config.toml
num_hidden_layers = 9
hidden_size = 384
n_experts = 64
experts_per_token = 6
d_expert = 160
d_shared_expert = 128
hidden_act = "swiglu"
moe_layers = [3, 4, 5, 6, 7, 8]
router_score = "sigmoid"
normalize_top_k = true
routed_scale = 2.5
balance_loss = 0.0111
balance_bias = false
router_noise = 0.3
router_bias = true
n_groups = 4
groups_per_token = 1
init_std_router = 0.00664
lr_router = 0.000447
num_attention_heads = 6
num_key_value_heads = 3
head_dim = 64
vocab_size = 8192
norm = "rmsnorm"
norm_place = "pre"
norm_eps = 1e-05
positions = "rope"
rope_theta = 3200.0
rope_fraction = 1.0
qk_norm = true
attn_scale = 0.125
tie_word_embeddings = false
parallel_block = false
init = "trunc"
init_std_qkv = 0.0244
init_std_o = 0.0
init_std_up = 0.0244
init_std_down = 0.0
optimizer = "adamw"
learning_rate = 0.00147
lr_mult_qkv = 0.5
beta1 = 0.9
beta2 = 0.99
lr_head = 0.0231
warmup_steps = 261
schedule = "wsd"
decay_fraction = 0.448
decay_shape = "pow"
final_lr_fraction = 0.0
batch_tokens = 131072
max_seq_len = 1024
doc_mask = true
train_tokens = 574000000
max_steps = 4380
dataset = "wikipedia_en"
Below are experts of layer 6 (counted from 0) of a mixture-of-experts language model. Rows are named router (the router's row for the expert), gate (a neuron's input weights, with its number), up (a neuron's input weights, with its number) and show model dimensions 0-63. Each number is 128 + 32 x the weight over its row's rms, rounded and kept within 0 to 255. Numbers have three digits each.
Before each expert's rows: "mostly gets" lists some tokens that are sent to it at least half of the time. This comes from a sample of Wikipedia text that the model never trained on.

# expert 50
mostly gets: " role", "Gls", " able", "Career", " appointed", " DF"
router:129157159091097112113158052160111099096138111161123075182145178104107146098135169155119123090123131125143174083103138136089125146116142140106102098128162084184153132147151130140135042106147114
gate0:118141093114118128100118148112121132132156135158152161138165156067157132133126146135101124192130110152147134124076150131115146129099118130092140108107164061122114076064099119076127166147056131
up0:157085151163133141097099114147179124108127142090143117086119122087090128202154168136072126139135117124134092138116131113161158086144117175156132184118094191152100143186138125170101132132141104
gate1:156115095116175147094070132089148074124151149122184152172183127162136143088168183211136187126137135157046073110162178168149096175089085138130105142186145135154134098140127194126084106115087066
up1:145124118112189101123137084152094116063134135178119160140163128081086162135122124170157155141179191099132035146107133187122143137181130149160112144139161131162112140161150088108084148104107134
gate2:094103143092136119106137044155153138106117163124134119177136153105172097108119109184119124122179119164120105122097115094139070162143116139122160096194139073094104094076090158131124106112116032
up2:110175110085160090140095122161109114098136109123092065135180104098148110080206055105070114176090161115101145121160112140146133176148148114174167131163165162108127126094151111121009120158101076
gate3:117080116144101126118171073128124107102089131158110106176125139058105146157135074104109144136208141143120086186155137105141142137099139163163151139158144137201175087160086154155120152170114187
up3:156130124097108131089173110135136121115151102145107109113134088098133080124091141177157150117099072085114100149123123109179109175031110143208116089144166152130126113113127121162077191108154140
gate4:182081089100088185174105147099138111149132148156110090111119127073126093119110139101108108133132182168090111172137086102073115114129080135150190141133108106096170099071146099087114082139161160
up4:101132091156103049138133085150090119138118106127101123087121159112124129111099152131130170177067110092130079157089151105088091124109111016108080145076165092150066153182106125100090150123126100
gate5:128137154132064134110134121146067179092137099142085140124132128127107155175112169166088097093169187101098081076109061123143162119138129137166070059104174104111112091162156146139088136132113129
up5:154134078120205089128126127193131152161179128075121094129088163116095083161092066103173131095146181151140146123075161120182154112133108092088068143188116159102140119133075099083165152148113175
gate6:153149135118122100104117103147137077132142140143118121153090145169119146181065157108118120191132171164159175175088153159116136115150107120172064148129101094085144141119121096094138157146166101
up6:141182134148132159165136143149129105146083124109097138105168115072148147123133102175095108095145148088160082113176160102098100063190118103142047119105136157109090127120125093128104111162129141
gate7:088079103145140110093096129078157171060142091101113117212181129089148184090142106130102113178131147161113128126140129084143204107126136133148121133172163150145085071181157049072169172153060113
up7:121073098100116135096106136078175145094115089106047082135162101062127122093129138108132101126158190156128129106138120132135143181141143141145140196155183099101121113155130058117158151125100156
gate8:114111123161094123135126101090126132112128144110117166105092098066112072112137143148061099112182095104130132106070148175093141142099127136130094131113165137161092134126150100160149116094117152
up8:108124076124107130172163135095179128189203149132149124101151198123125103071105172092138103078114163153129168069163133143142104160093223096118169105147142132113129152119187129120184147130065087
gate9:100073156131136149077182115086119139184133086099124197108137121095073083124129135131104087129201156091127136103127128109128133020199169106107114138150198162121189122178121126076107105124166139
up9:113127131118129145123145147129131097129138076138084111137107162103113106175156132044153128151125125091133152078145186074102115111081152099082108113126142105152126093157115145101119091181119076
gate10:165149147157139138153093147128162069128122126168098131146096052120120165073084117239147088114153163102102124128067111128112161113158146182103130132148110201085099096127090152127140150111136171
up10:111107109087138125140135128160127112166125092039126116136171176166102151139164166038119145089110067171075073085128145086127135078114090155111136131147127195095127133104159149097134137179140152

# expert 61
mostly gets: "Gls", " oil", " blue", "′", " roof", " front"
router:149112114148128102104126098146068124099126115165165068151112132122162113123139172132115147144140106141131184117213108154134161115102104114098137091144150144120152081134115137159127031151158099
gate0:087070106127109204139104118143191170142135147114131130177074139131090138095072138176123099142144135108087159119155075108087171133139147099073149168087163147084095106145138107138159100119139140
up0:089141130104120128160092177155147143159083151141122156124102108148156128097159130143165151101113123197090077118171107125111118117165156145161180111112133173135130105108125082068103131113162129
gate1:160146145150112113153074115144131088113100097082070131132155140142130125097068163118133133204121172130110141084163156171086140115170077010140110119139156140180089066116127167128141127149150088
up1:108126130198067124100106127115151093138123150076161122106121117033122120142157076143097086176058100137092144137136108130178104093096131149095123077196152179145120135083091182175117100161076128
gate2:133156130135110131163133125088139117134152178089124158138106103097159074149138108093119104170168129114154074129107125151145112142108057166144138152153199184115102140132095141156163108151088155
up2:125139077153138057132101124119120170076100146071109157055137093112197142135075142102143176174153092139122146154169156179134170082148065090077124149113166144076191138090133173141126153104154150
gate3:123070087178139108119138095135103112162137105151126096094099172073109148126129150068151129111112080191182106128135103131107146131101147120096136094152114172149154128196122133132126132125139142
up3:093185179137153101118177107138135168180120199114130120158155163135157161112090166150120123076091158078158119128117107147131142119167127158196168182099085127138121097114107173136082164109130114
gate4:139117069155149104171130186113136110109161149136209142074168218123149143088133145143125133128092112142122098134110130125176112142092099156126132111161139152118115088130130188085153081095163144
up4:129170144118133149165149149116069121101140161120116083202121129140118147171151066134112209167134092154156158136169100123063144098090097089124153087155170157148161086094168081141200133149144090
gate5:128085153117075124150119124137161195121090135170164150114092118063156127105103145095081124125163112123127174169134109129096182153121152134129133157113124100176141085139151123166125108134085115
up5:122169139063151101128190150084095139139163099115102142094144143238130156103107120153108108095092088134125176110126162143070137164167112122121130131111167125125129198123166124130118127128186094
gate6:145130129131122167124154104120146158178101167083131096206137082145117137111101123200104138179149182152110081123138159104218162137061204139148135137135187150101105071187116142155117137154162118
up6:184137143191116160081146121118102067073094133149135076147083148100143067132091138202163066086108160120131104141133137091108167151098127076141125156072109069121140140132182143113130121191143104
gate7:092065159156137143093093129138082130136104142153130177127111127098117179094121171101073141189170189048121090100162122133124119099132100141123087134149157106106117181086142104145070132166121108
up7:089132189102139137110063146158162115111177128115152180164118125138096162111098105135140092158105167123160117114058131153101131124125119101123172148133126156145129124084174146117181133139156127
gate8:112063162146141121160097123080133139118158165165154132139186179133169147131081116130075129172148156144089112066091123116143117112111096099178127099150145104178102127078120159133214179158116145
up8:133109115108132171125174123148145117095107098114080142161107137178109130131137188128125083074143224087149087133085095144136149128179159171118133227123163110113116131129086136110126131131118114
gate9:138135155139157115150167170093113136201108125211120113167140183112107151117119148107145172130118110018136098135065084094125146090145153136108170177118134097156157138074121093159148155179139112
up9:095135093149136099090103104144156117076157177111152117108108139105113049151158137109140085124125157168126104163112124132136094118085148147141132195133178174186115113191108075132085107138191147
gate10:133122147095140093119076165089163122115136157093136160157083121115191132096182062102124230157134149172082112117145205113097106068099126132076092111091160158154101104170104130146161167168053184
up10:095161129104173090091139085135119162128094160148152139118122159136178124189145103151091168134074121136101142128127143090176109090129097136103126126170124136112135101155114167113123178111165119

# expert 42
mostly gets: " Label", " voyage", "amm", " Authority", " FW", " Bronze"
router:094119115171124178121123124114121117145132151180123111088120152091086156091129115082117074100193171122094109117112075164150079081173104167124142135106146109112107132166113088107182127138104111
gate0:105089081121134147070088128179158181141107131128174178100121187089150089114084159116134116067117170184080131106106127109089091140187096107090108184149094081115153110098147106165074101121060133
up0:170129126125143123124100132179106159155129167106142151153184115107135141152161186173159114131108097111169118124102096094105132122071187097141092073154138133175117152117150177134220170132083114
gate1:084085141112125172154089135055144138122123151192156149167140182111167129112145100083129114146143131176096149098123132142149156109099164089105101141120154127089110104197093111170148107117089087
up1:108132080099087119078088092171142155119026145121117183170107113152067201107119118136085134176129151117167157114156099081051165135136179141121114110139106138121128146144200115114124136203142125
gate2:162065067151080123092139123106073138105185115150144127114118151076136147110115117123104106166130102176085121164149155132168124142121109124159160130130123089058133168137091207150119099213115084
up2:174118157147088152092114124118105105111158098191157095088060120139124143157120125140075157096095139115122135102139130148126096173128144137119134122161128111136121154155160146153120156104136156
gate3:144098098125101138094164136102154178091160154148154072177096137134119108111100148154119112150154098153209080097058155141139170083088142117170124142095145163131132087226174127047150163094183143
up3:141110127086151191133137157106134168082107069118139178179127110109122139101089112152100149131153182104195044097024161161144119085126124129146134120070206138127121091172105131090099172109121143
gate4:138126040118132108101150138197082174124154117172190151116112070033140147167142158097157109185163154179133142196124097122188186130120155139111115174141149095119143095101176127157110133096095109
up4:129103160110134161176113150110076109116205109160139198102136126111121097154125142090107143141212180170155110160079132142134113155096123120112142138094077148126129130131119157197150167087136090
gate5:173156125099119092071114155092098161188098170179169104124143202093102094098135129126166121104087148068075112152156081066086115094184171100167127107137086123094105132107145157102157091175153093
up5:084121166131149139151117134147160145138076098085148171121196089174132136116140085098125216177126193142163100103134170144103173226054148146092110121161125094138102128129109197182125102118129087
gate6:076178105086106133112104101121075090146118150156172112123138157168114117028102161104128106115156168194103112150092117123136078127142137136100141144139195117135115048119101098134152124163107166
up6:179137185122075114133116137175158124171165126095082197121175195167151132152052112183103142116139105089118122157143112102136131120100178128151126089105096127173161150117145096147107132089168111
gate7:077114083127154179132169106133132116189134134188133092138173110131098099122083091132137115148073086099127134180175183098128195093166165142123146097087139143079095104140101073107157135139133101
up7:115098148056046113116145155147094101141125118077132143117142115127124117137129096179173161140169093100089087090133115130098181126049146135117105106166085137116130094087097106101159123082150138
gate8:110109116109117126087093126127051153154108148161122159092110139091122119054137115139045077089115142159089185183117100129162182063161099149121133155102168106079108114208045115115129101107091108
up8:018074150135115114192199182190117164109149175115156139121161145083086172160090094125161146132123128135192085148131143139143133159107149128124111105106179061121138115112125081108099108101161148
gate9:140119108107166137131149177139095151142162153137132105146085116058158152126145103100146114116090059087159097174139098066161085116072150063115095140122112134173110137177147095166092138175115143
up9:155117120101135122070143148093064083164163079098152164087187103068154146103115138150139131180126133119109138087110100115152159150138117124154117118153132076095111103086133109190120113136202109
gate10:105151148155167222066134152135191068174096081102115092098155098104091164139139144113076111131116139174120169143155149108176092122152147144165181150119123128100138107103138081115020137114092033
up10:102131109116135143104140156173093141134144150126132226126179078118097122141161163100125149111127046035175100082118135173100100104130123149050125138143126112106095139137118140143165098119144178

# expert 41
mostly gets: " When", "ara", " Billy", "pur", "When", "kar"
router:112120089147133104105121168142123151143127139198166129101095127172124074118117089133135105110156132114134175120141100132152082105150067146125129142169203111137115091128150151110132126122125117
gate0:075123137181191170122129136121188071126105158176111097118098076076063108073164133132115138134147178121116170073086181110127087100183166134121099080168092200168127094159085118120128148118127093
up0:106141124137130120168078075166117189094101097155135135145139120134104181105093135102172146185126197101115091167159125128089159119088157153128091121105171155174101149054096123104144136164142129
gate1:131160138075139080105084136132109149144156142205208069117127099096107133092122136163088078166115150098100126165114117125130100093173070080139121154102147103139123199144153129135155125125106113
up1:066155113116172073135071153134083134062134100115181105105148104102113090114132132142155120177119171108134093082134125105125167148141105100144091127113148098127140140123162107141095123197131098
gate2:134138120121117094113145061134144086120045128170065127138181114138081181079161140086076115115126180041127112185184123111149118126150132128159123128161196109117097095136086160070189163101125133
up2:119105128133142084081137143148122101129144101160105147100123150176174177140129157092101157125107093128100115093059092161052166121157118156100067095132183050155102175128141157164132108086168141
gate3:119137149087132070104161171127142158169130151149178080126104159163107140134134165121107179097132138071151132149096092127091150149148142134167103155134090117086132127127165121143157138125131122
up3:133128118113101084085157163102094120127221121097115192090119144101121100133192092129118100048184189104114111107077078122103089108075125116094130088095171141202164129199149146100145105118135124
gate4:145103085145130103114137119113104098124180145185097114132113089152077144131093181110185098097119103126125155136089134105204167117138103058100153182144142124148089123155119124113162122179114107
up4:136142126125119136163156105108056148187095112141119115124112203160185123127173079144103163139157172126156109126175164164086087141107123152158126105086109125079077115050149172072135138153131078
gate5:090098117109087076076122131152182169145169112092182152091126144122152123114176088184084128165127134088133126141193119094060165096146105151107121148150162126150099080124178184084119117136117149
up5:117110117142175092164152152099076176159095141166128100168200089165116152151140147159213082134139084214067104079064065119155087110090196060133116128148113126103123137137104134168106165142156137
gate6:133077084119143089158205166102148148091142151240135172145090133078084151105116131162093136117149112140115158108094085149122156129120117084124115137103165097118156135190137130098092091131176137
up6:146133149172090151131097098136126133136118089062129126093126146134140098161135091088195119124165183115136072134108117068169105154104103122140126109180103157120111121072161080221117150094069122
gate7:173135132123155123155103134107104200160126164129144117135113139137128087149104105098121115122063160075178092129128164094139121133073170118176144139151138123089113122141169124180126112143135070
up7:110088143113135152135167131094149156129157123161132100065080082086141090110097056075142158156118130145097119067091132171219076125107151135126137080143130208141016121159128135104087067067164126
gate8:121111126128143169081108172163160122202075116114104092138145168098117128146122151170095104117122117153162144103080094135132125099149162124186132115089000182141111087134150147146119068173146092
up8:172132159127131092119170094153106120079217138154160136134157080156136118127071114096190136127098197163142130156128141116203112193107117140093126132201155153147101178209083127180168148146118135
gate9:126070092150132128084149136119140104157161157174069161098116173135146124104141214152154160133141177100121097155107187119202113113149147110134100140115108119134093112133179116130124131117114096
up9:065147149092114142108144091103153121147166137159067185079066138129131141122156159099158119133115172096108188070123162122198119142173085130127121145119136123115117146124192107177135149117123129
gate10:129143159112163149115106153131146142161117183215136099090100089132126086098089117128095100113194133083121138145136158143124064130197112131123163109085122096163099084122135079128114138057110151
up10:170143163121095140171115061145087125153163094157105135122054142102164111101147158095144179132168110184174133132139096123162154150086126138087100115126127167114139152152145137093144135142099157

# expert 23
mostly gets: " MPC", " JPL", " Votes", " Website", " Animalia", " Phylum"
router:145108139155108101127159090089151106172112156143133111125116100114170110125112158117135117172144121120067120131058156083144117119098121065118083089155126079083094141118078040143068060133100111
gate0:133117104164123158084097129080142129131055125158107073134117083128105166168193178114124095165171092105130178130147126106115110096123154134171147192114097132137127114159119125098068129196130056
up0:152137061154110107120107141128132124161077126137092126139096143148105087053201167135112128101077101151112057174193124111108123187118182127107133150175163111116108170061113112128089148106145090
gate1:156095133114160207145127121102115140208138144149106094102097164175129110138118091163150152157165163083133076149074141103108137097150138096126147153130134089142109126107155068082199108095165094
up1:101103169099183117111179100143090100084119213135151091129135095100092165126134130123172103090130158137139193104110186133171083104060119119153135159128142167069167042158100133118149135156051124
gate2:065144081150133145121113109146101097146068170136155149133057171149135076121189051158100138145166067127058091092084102137123103093160048155145092111166152106083176173062179113167101065120099134
up2:087134085162150142071172132114087081151230151073097054128167137151139173125155132105112150070143136135126113118083153140124137132150084172095110180099092168162137124146136115085173095159178142
gate3:112122152120121140076130113152130096171126110164084077152106164125094089112141140153101167125157116156100112158100127115126099078129094078146106146167134126121105133170090088119104107155101137
up3:164177141178088194111083108118116132188126144155140117143156115105163091139139156119150114133141108101121112162103090081136132021101119147155183129189115163077120132120108089151132124159121097
gate4:092135157175130144129092137114158131104105146192117094102140137157063126096148162164128113149108141153108098139167100113134136080119052094175110141102120119108069144101090137134136101116110144
up4:113088145133121170168123159096119138157097130092112135165216132110060158111150107116151116155102134096132124092149068154116112123159166123116130132130053135122092089124159109082199071104138103
gate5:101130130073142107119114121146171097205128143166168137132121145158101088175209095163114189179124193179088144165126111106119135143113110122105129135139099089110053081135160114116148076168118119
up5:151119133120099114071113117091059084060138151111150153154102102105148138088110132103081124167189136141139109120200112158102115138098133144147126147150154102149124140133065114137122135124059159
gate6:131070136132129103050179124078177115116119184107080188146099131157160128137147116144120168135091108134054128122101163097172088148084140108151102114148132187106150122103130078142091113158144081
up6:121077200171119133126181071145187128114141187098056086171185120096131117141188135090195145119095139097098115077130160084090110096098121073110109125122111210125112134087162120115180151158126170
gate7:094066151130092137144111167140103159135122182156130177113122151123127069099103089101120129144133150121130105124085132085138130131169135151116150177110080134093172091119080127172108085108098174
up7:189161125157141152126127157161082161167133209143105144112172162163092164133192125064147153070119115195065093073130158129121116145092175080088150141127128164098124121081133154208111115106133115
gate8:136085091154121134094152119130047132170118116170129144123119114180148130181131135152109130122190110092109101122068144139114079078081125126158067188130100139099076144145214095146159090157173162
up8:142105120133141106126157094081149118168114123138173085093140121116158136140092217169145086137145112095119203132089111163082099155144214092137137167180095135179181125048137147139187131152183116
gate9:209138129216153132125123095098109126165083143150135104165104177142186133108199159109124137087144122077112140060104154058100082139134176105167125080179165135100146145146169158151093093147122161
up9:109086145176112096098121195137157180148102107179110112140139075131139034158125197158110156174103118152110141122098159127127110123091144104092143120120090155136125131122135137144160159106080107
gate10:119119180131118107141165121183122158145120120155121095160117120122121075125136126142160101172131130136141116130114141135131084135149112130195095130141128061108100106139121081171096110164108123
up10:097113140081092114145126116145113178160131156159103167168133101113165126156104154160146080147133165104145113126120120125074153093144119096095090118128105174182122137137126126150122145173114122

# expert 54
mostly gets: " Tem", " Kit", " Liber", " McK", " Mc", " Walter"
router:089124124119099115152167103173158102122134096172160126148149124180175137094122122171149144092109079132151192116153152080130106147133114106095135128128135105133116144101133140165120018087140140
gate0:150130061150152105083097130111186098131110110145093113136151130161133149058122113133106183124115073170107094098135138155154122101072149090151110129167094225142122128118075127147171134191068161
up0:092151126100107098140161156141126083099210096082133066170175112128075084125057104079116095196152167159138113156131146085094162092168102144149146115125069135111137165089115116131152143148165155
gate1:144090153178158100101125163138099131161120155086123111178157156126117140080124149139124133133137141098151140137141146162152104118225132071140146135106140091050092115150165142089128145093124129
up1:151153091151100204114138138149125164137146135114072087129130139123131153189132125133142123129151097169112106083109079148128188115132100160139100085139113171197089166123147104098129139159149087
gate2:155073173145090096193146070113108173109144137119155121091091070075157147174094102178150174149167153154158131132076149163097121077094051034168142098245087148157112133108123128154154150120136171
up2:150129146087133131132153140099082130172072150056150199128084169137158127223206099140101127122167097108139143028070156107101085134135120182150136138138133124159163133117094180065153089142113104
gate3:115106107147096152142154121160158117142100097118129142174122107105070117185114181100112093148156113167097143135130123123124117092112130106101100150147110164141129120125157152212132097087104139
up3:162153149118111117191137131162154167135119084166189102181133126062120117194163139095142094144137102143169146111134084140175114090110134083163070105129176094114131088108143101150122129108162160
gate4:185174162160122061117165119175132170107139148169116093166130142058201183125094174136157146100168142158095099116112147136119111131167131205095155170141150099118152157156097088155132167150095105
up4:095136129082183128117167141135128116127124120052133121125149128183121073132154119056132125114169156098148119163146088155095151083110146183141177122132134103142135097152111066104122156090083128
gate5:062170082145081133115162133126137125191100147194114109086153174174130145115134113105175145128110106110112111100086124097097174156103126146148076185118152084072073133108185180166165162153158124
up5:147120147119105077138119107144155108124121113172064112146130085111081080137131076099102131128064124100123134131160074099133156133116168093141159091116075111115115141107111150153174167151117140
gate6:159122172110157121082148134148106196119103111093087124137133133115107154158123153168108172070169140146169121122175117124107087164212135110162121156163170054112138114130103138153172103122085151
up6:154055130115120101140135088136139147107062084121105140134160154142072090173152156125167127097116122177118083138171157095153135196150165135105129164147109101056114112102141175148103186142061123
gate7:166096161138157071060070129123141082122110191126069131139072105143141114147095133091122162106148112130183030144120149122112160121169042104071125203113194091167128149122111083176120087093092139
up7:124130178160143073099138152130095080173118125151135142149097097118114136189209101130136131095130172118175142053126127138071125161113110187105115152157207128162152126131120061132096140116154107
gate8:129138147090130115121140113168164099110158106157136100169176173135142146131124181117128134121153111146131131141110175153148112126181105085166098160074169089129174054078143078138102141171111127
up8:128080070101111139137117105176115181061087104102079083104134171150153103103147119189098112084158151105161123112138116169068143084150144210131172117134112155136109136158099114128169161135173134
gate9:124139116176130085120131076058081134123135164107109101126079142111160160115134143099152152110165106098168109134179100103104097156122157067100049134150165135121102145110056089111143111150172130
up9:140109182094131104103081109120105164112153156143118094187106131093106124135090089139139115099149138157173144149137134082150152132108186153132075108072173131160132108147191118125119141135170129
gate10:143144139148114171138111067129123132160131128124181079137091196112118154195186107183092160099104092109109108074119125107129161119109068138157130180181070111208100078114129144136160104131134154
up10:122144172085146094149158103082125165127222083085181170084139094125184177141141101129114135136071147126114165154145079171153176147147150151136136089145063142142104138135132100148132094116141143

# expert 36
mostly gets: "When", " When", " FW", " Billy", " tr", "amm"
router:091079123213082120143104199189144178142133124138165162157123134115137166045116099161121152118121151069107084070117079089150102144174138174090174142134153180214076180167132116184140118113099156
gate0:185079162140111051131134121093087144175099080226108142100127171103065127064104142127116128144138140136077181162059078134152144128124164116102136103104156089127119128133121086142121117166161106
up0:172191115136085108122113122143145107063135180118111153079203060145159131168141081140089193142152132097110106133134113104137160117119094093110125167078168121146179163162172120120135154148095185
gate1:117128116074089148117186069123052115128107131132176106119138182138086177108154124133078105106097141076127143151132118137156074136155143066181089112073119117107140147148121148161144134119102163
up1:134112105158121102136144131130175178132101115157113137156103087150166183144062209178103132119108151108161051128146175148177047148164146125131174132132089155132120108181173161186088122080128137
gate2:120097117139117096043175150097100191135152182097121143094153098102157122066114123145152145116100115078084087126056103107171104107138170103143118144080163107121158147176113106117117200165110063
up2:127082155124082173171090094201121109108208092119133082168156116152124176107175164140117193116160117120078120112161172119092165108129109158061114146122122141136111122054138119150090105109136137
gate3:109116076093105140128178130173142135187147150102116086163124135135116131184110152162080059139084092161100105146075108095163079138091108151191165083172138076138138150128153141107120154166173097
up3:047156099131126095183120134141137131114130108183118090132127113165098175174116126137098102126115168118118121129150094126159123134093129089065159118163147111139101177156093121145107114180112105
gate4:104127127142095125118135144131127115142150117144131114145099160114118148116151103121123174116090146118171145110080124162072058104152141132086137155109176127156105047162126143137126092057105121
up4:130197140201084135144107099127129135120104022161158137126125103110172135174119111173143155160114107110151163102133137174094132070100124105125215122052183136091090149124099114147123153098104097
gate5:135078172134101146051154152124153144146169122164066104090132119176100120109137177137118131149155155113068078085101143120126081078144106130146121095124135175163128165160168128145123147167087125
up5:134199181151128135135140105107089086120160103131155138083121122134126123181165117131082152126131095123117091166183131072179093116132157191152084155101087106139155097105121091186190165097160109
gate6:185127200169101158139101106074189118093073061138078165101120112129155135098122096113083118159136128119094080121103137097168087067149151148150124140077105132173097134132182107087121096168161097
up6:148078156135182141157076109101178147136097137141123096111100142083112152153117099136135060170139100110125126140111118096115149102154112110100128151153138098058088142063088140116113097138140186
gate7:126108100116155095026085103125135221118138145115113100106103167097115167114146143125123172102110161117112125189125078051123069120115114114136121147132141112175109126139130131096127156153065087
up7:074089099138135136130126158148115134070098075102094150080181151093156111079158138177227177084141149130146099141091100121159131166147115119124094097166122132160124139128153125132095119130144135
gate8:131131128099096057078178120118152083100131161129083084130129095154122151129114098123091107142121151042092147139119098132133131133096129121120054100166122178118095173167122124163105094073057149
up8:082120181146111169111063104117112144067111063170114167135141177169181132135116114152107184080111138086128160168134126148064115077141090115102093125135154094174126120065174079152142104187146135
gate9:177103172123119147122102146107106090152166143113112124118136051142178101142128115121109117142149120084029125209085100122086086049116122068144105161076102190158140134188120113108099128092117128
up9:085134136137081107131148128106141077131141090115113122208120117169099114139154143174063104162161120229144153095148065128136141141097104112138105156134113176179172151148136120177119116160138191
gate10:143177147176088197079147066098111069127103087183090114140124150082141143104149115154132068111202183174179134139103145161157093162190081117128110174111121157154160117161148126146139130077102112
up10:113170135098104145095099142078172119088092163115125103187132157108148086097091145072119114120092147139199134165139088116073104163150114087126189099140129089125110092141138064150186157094091190

# expert 24
mostly gets: " MPC", " JPL", " Votes", " Phylum", " UTC", " Animalia"
router:100114148149123113101153147117146099159093126154112100149125087074140148125145147159142100107146079157135129107102119128138128119111138114138125152135101088088101125142051044116106098081167072
gate0:096095149093112213134155133103132136147075144111138090080114111117181101066137131190159118139127148076142090136129092129156147179147148093196062220112171158095092097121109073197139120153145119
up0:117126036133127141125154122157139128183092129099112146091090152142137100092172115102138093154131111112102142139120127162129150076060037156122158139088120129106104129155128124040135160160123180
gate1:103075190161101155091124076107114116167087200108142082096148154124115142106115146121104113148100112100095158129080057179149131062101063101160119156136145165130085090089091111145129140164118072
up1:134139144136073147143128152102127194144138160108088088106160137110053190153135079152099102098161174083122113084117100105079149098204094102148169127103176064138147141113155138108149089120110101
gate2:139140096178158129131147102173123159155107164137121109067143119092135165095131180111139166125105169144122110126100104100135152108192076093158069137140154135090135108155109095112081131152110138
up2:119105110122148113157153084153117155113181159106103151115112117095088068143175095131119135143135137103151112114157074125120079135126125177183139123181123165169112170131150161116154205164122128
gate3:072103113136066099102142201133156137191111121163108115178106128144084137131139115139112157136155112157142101141134108129104124112152107123166131123162112101103144110081067079118096151119176107
up3:148102156115184104167137084158165120167152117157148131162166118101127132152158136113084125135061122144134183115093098145144104125160082166086100143100071137161148115126089090131144081087211013
gate4:117104169168134166114151160142120135131062154112109146192195078137160116105069098180118100162147141115100097093142150102106055166084094120141094132152108099122097169127117135146128057145141109
up4:104141114127091096087117136080144082150187113166113154108073116121119143177096140087114124136143150121121194149097127140143127112219118115110101135159158136162176139164132119156085141112159173
gate5:149146120088153115130157122107132091150126180109151094148114107081075133113113076146094096092205102115110105046149103103132165094108100126133066151141161125129100146172079133112116129116092098
up5:111105098144085126105125121197142139081111117154141180082104179123203072136156198090110114150135149120117163128128114115109148086125148157137139145184136146154154085087170080128137167100158129
gate6:135107127121147146101156172110148126126130149178125066122073082150157166109140177117096108147221131119127189052121149108131150133138104121122111156194148045134120085103150019133137134134136181
up6:171065133145087174177145095111079084148156179125150125139212172152147050121117131157121124125156129122100125119096136168112169125085103104165151122122121131124135105149151172121162095075113063
gate7:117178168136176064111114065136138163108093118162108024137113149180099139112106099174140097133160135091097132163062128131088138171162117131123083098102099095149098143102115090121120078082117167
up7:199095147121184105170137024151098159084097111134165150200095195133144128126125179123097146095087185090157172114142108126155099081109057099097114050188127108095098135095168192064151162164118060
gate8:123135159116123049092143150095106111137132163130150161126170096136133117172155102126093129142122144120177194196110143167200132142141155093088066181132137125076153100153177090156096096149107103
up8:093132100096092119159099127127141085119129134103119171228151089144149158207107104142166154153167131080121192154101086136132114170131160074124089181187133149134157134075128157123088144170109155
gate9:116112087149101107125179107157167160147135142141091145118127116132154099116096120143117113113137134186060110119119115102145180115162081046146104124110166116082114127181108094153111108096088121
up9:092148113133153079138099131145082183089096165082138133162136085127103154174134118122135021137132157151156080141124141124161120120121208148143176115169122152183157107160147102112110193106052164
gate10:104115153134145095136163114124154120130079074169167056117082136135144180166142184115141085099160120135133104056109169130098126116108081074183092130168148091146136119088124031135105103130121125
up10:119136179159150153139125119178070134107152160120156110127089099120145099165124196114079140119118178145138138165146166169178176113137160084080138121118125164102146108152145153077115176087141109